config.yaml
num_hidden_layers: 14
hidden_size: 192
n_experts: 160
experts_per_token: 4
d_expert: 48
d_shared_expert: 64
hidden_act: "swiglu"
moe_layers: [0, 1, 2, 3, 4, 5, 6, 7, 8, 9, 10, 11, 12, 13]
router_score: "sigmoid"
normalize_top_k: true
routed_scale: 2.5
balance_loss: 0.0109
balance_bias: false
init_std_router: 0.00692
lr_router: 0.000808
num_attention_heads: 3
num_key_value_heads: 3
head_dim: 64
vocab_size: 27648
norm: "rmsnorm"
norm_place: "pre"
norm_eps: 1e-05
positions: "rope"
rope_theta: 10000.0
rope_fraction: 1.0
qk_norm: false
attn_scale: 0.125
tie_word_embeddings: true
parallel_block: false
extras: ["capped logits"]
init: "uniform"
init_std_qkv: 0.0311
init_std_o: 0.0
init_std_up: 0.0311
init_std_down: 0.0
optimizer: "adam_atan2"
learning_rate: 0.00121
beta1: 0.9
beta2: 0.95
weight_decay: 0.068
lr_head: 0.00987
max_grad_norm: 2.0
warmup_steps: 296
schedule: "cos"
final_lr_fraction: 0.03
batch_tokens: 32768
max_seq_len: 512
doc_mask: true
train_tokens: 315300000
max_steps: 9623
dataset: "wikipedia_en"
Below are experts of layer 4 (counted from 0) of a mixture-of-experts language model. Rows are named router (the router's row for the expert), gate (a neuron's input weights, with its number), up (a neuron's input weights, with its number), down (a neuron's output weights, with its number) and show model dimensions 0-191. Each number is 500 + 40 x the weight over its row's rms, rounded and kept within 0 to 999. Numbers have three digits each.
Before each expert's rows: a language model's description of what the expert responds to. This comes from a sample of Wikipedia text that the model never trained on.

# expert 41
What it handles: Table cells such as | at before away opponents, single capital letters, and words like University, College, school, club.
router:476493521543556548476414470404558528497493530473556577459482422497539473464442496513474583458501495494425513453464547474499581475476476500481487526512544533592474512518501399472434484495514504514494523513517527474512539405457505494497582445446578455550557501454489509490589495445550491444544537464486527530469497491517464517528523563538528487537461472522506549478457504521470480500446483437476492584546492513484496514532477490522484489495485441520518522485447427533563484555498559511426434522465482505509479539498440533427501451485460564497518509419392534505533509481547503532
gate0:523491492512498522522482584535515511530452496440482483465451506554559509453434444436436486520533512526494489481462459485445515408501517500533505455651425572556460536479546479481512590480501496505505491564456528455507511527429482612459514486514539464535451491516438510502519560499562405550492474463459520536472514535516526457533519442495499438448510457452531498554543500468560552463506528531458553518550478465543494530541541510491515487475508490556569528504464510456485501554418559479499478473480499439509561542478497571550485544545579491481491491519474567539532505457500490444
up0:537496478474531514526532504570450478472546568563539393495538518472521511489509498472509532567471496536548448511413473516490465476441469420499483463617431490538440528556488459514522455486491420496480490564517538412453517505434423565454456506490508416515447470492516509514551496524495539550508554545423553486432556473517510442549479459514405472562518494465507449541501505462505529489495561566537556545556526480506538499482545520493542514469522506554553499512492455500501477548527538518501485413449450519498531533498478454485426522482523512507526551533425522535503496475498432459
down0:498530616474521575490420488506518482481452487455507554532452516509472502479515421533439498456491448479521504507461558529498544483526497556506463481503448539542437448547499447438484487485565505462433479579570459531623510499421557520565561472537506485502428521552479502463456481517549490447540521422530473510509551542462508473547519606491487490513491462466486527459513477557464468431533515521459452487500425467517433455518453519528447462504508480516525508539441533530458551486511470550470441577506416522429468453478483461511462475465512530502515488482494503517483563431500513466

# expert 45
What it handles: The words and, or and & in lists and clauses, often fused with a preceding word, plus the ric in capricious or hurricanes.
router:464594491492532410444525493567477488493522519536560549534497417509512463460531513495506516510541514572443515503565560399476470493471500430498494526476498563486485495455532422526501534498449527500572453504445452518499598463492466580560556511559552483491504521581465526437523497528463538536499476498504558470465487484455480572464484434486534484499502509455435543446427545541486526489456497444464537450433463595504511463447538498481483517484522514529512478533466504497504515507483462476561468460556550551467545524489567530539551461503451578537456475449453450464559551497512521489
gate0:460445466437504425535545497530533541507434574558513501516499516466584603536503469517572399500554519431478532525513496476503444525550456472570469533527490576479537512483531484484535500479482496504433494448513539583516482497468440500509454456502555520485536503486547496491476499538546424517453549498504506449467446462514577457526511479470556476534552512518475448535493540475475476508576519466469488502545581433439465524494512517536503539413553463474422474448472514540542532512561455448535458543458493472465554538480562509419518482503496464423468534487478523535533580488449479496
up0:501497512548513555435468498498542517513549447472455502484484557525456388476467600461561567471481439539489531466464475543465528498477452474474498441500496454481480541503493469538524479496481518506518483549485502489515473490531522534508516500515451459446519544482433498542579424467432509470573445528532419531519538457496410495470518490540516531451501457578493575449485457587547480504465513498532484472377481543520608507584501453475511430545483467534594576529496462465488480554460515515523494461480526521510503488465465452529498505505537552525541469444521523490497448528558533553
down0:503548426564534525439416547516535497565539455484537544521515501489496498457476482485511489451486506498496579471475510555540516538473447502536503471490440489513524571489464513472499573456500540422457533533556556461486476433460570407374461477484504417538502428549458475423576583486475468486545464487498579531489497485531474484516545470516504484465540480471494497459525549519468459527500431563504545486525438507484453511485479537477505535545495547475498528490529456446444542517486499571491404460477569524544530521491487464464508503573536426494506436545499528553499425474486486495

# expert 17
What it handles: Common nouns for places and institutions after the or of the, such as school, state, city, township, government, film.
router:447466394500453465495485462462527488510531531483548563488503419532490450492512563487490554473443507440445500529498498539501533430548524496515486613520476490495550507506489538549487547487522528488431444506514519464459514447493401423506395510496471486447457428488545495510512488468559572518478492484446513565503465530500467531567560503562535504534549426488547516455542543480465516476452544527465470515521508471509470546479493496499537449481540595507501414475483514432526500441488486545465515515524499427484517455474421563461523449528454509443519427469458599527453504505504542508
gate0:491498516462460488543495495446525459531471537481514549562570554458568543424506544474483476484493516529465474513531499460461423431486518515531494490500440486474519496524497498580549487527466517460485473455465495446480432541497507489501425623533491545461537535451491517400566516515518536533488573483534536484490534565499542529506470539493543536481519486531534468506497465506527432586510470455421504534496558497537540568480561525482404508424542468439441516403553501448493570471503470455503555449455505490494486548434540432545429478519486507540462498513454469520563459482465472470
up0:443473546532507445514539409482530478583574572559460549482535559527505466538419529455444541543540526510492445509531526513533505437529499578513561397535502620529498468497451449533488511434406499478467483519475465492458493514512485493518486524465456469424546462493471473461542523522510444567461477528482461523511556512445489540472470520508508465454473497485515547544449517533539552535427531469465509478499484491501510477436459543493535574495549485477491487528457549427531539455482513498524483521490500426520474489483538440588499473489502532558503560472484520572514445512440474408
down0:447474487505451437515485505507548462527497590505513508507457453576609521520467497441558483580545482515529491507524484550511477462557457531439465443543499521481522475507521428508480510554549511418528440553538476523420563509492494446466506494522532536471540483471521515456482541543503543503454524471502506516484548487492513494487480530587526515532485474507455510476491571523486558534526576473534543494417500555403466446502519469486483498571539463462530455518510516555505515490428456566530484473488486518492605418489487528511501473452490477489474525607388512573481452450538468436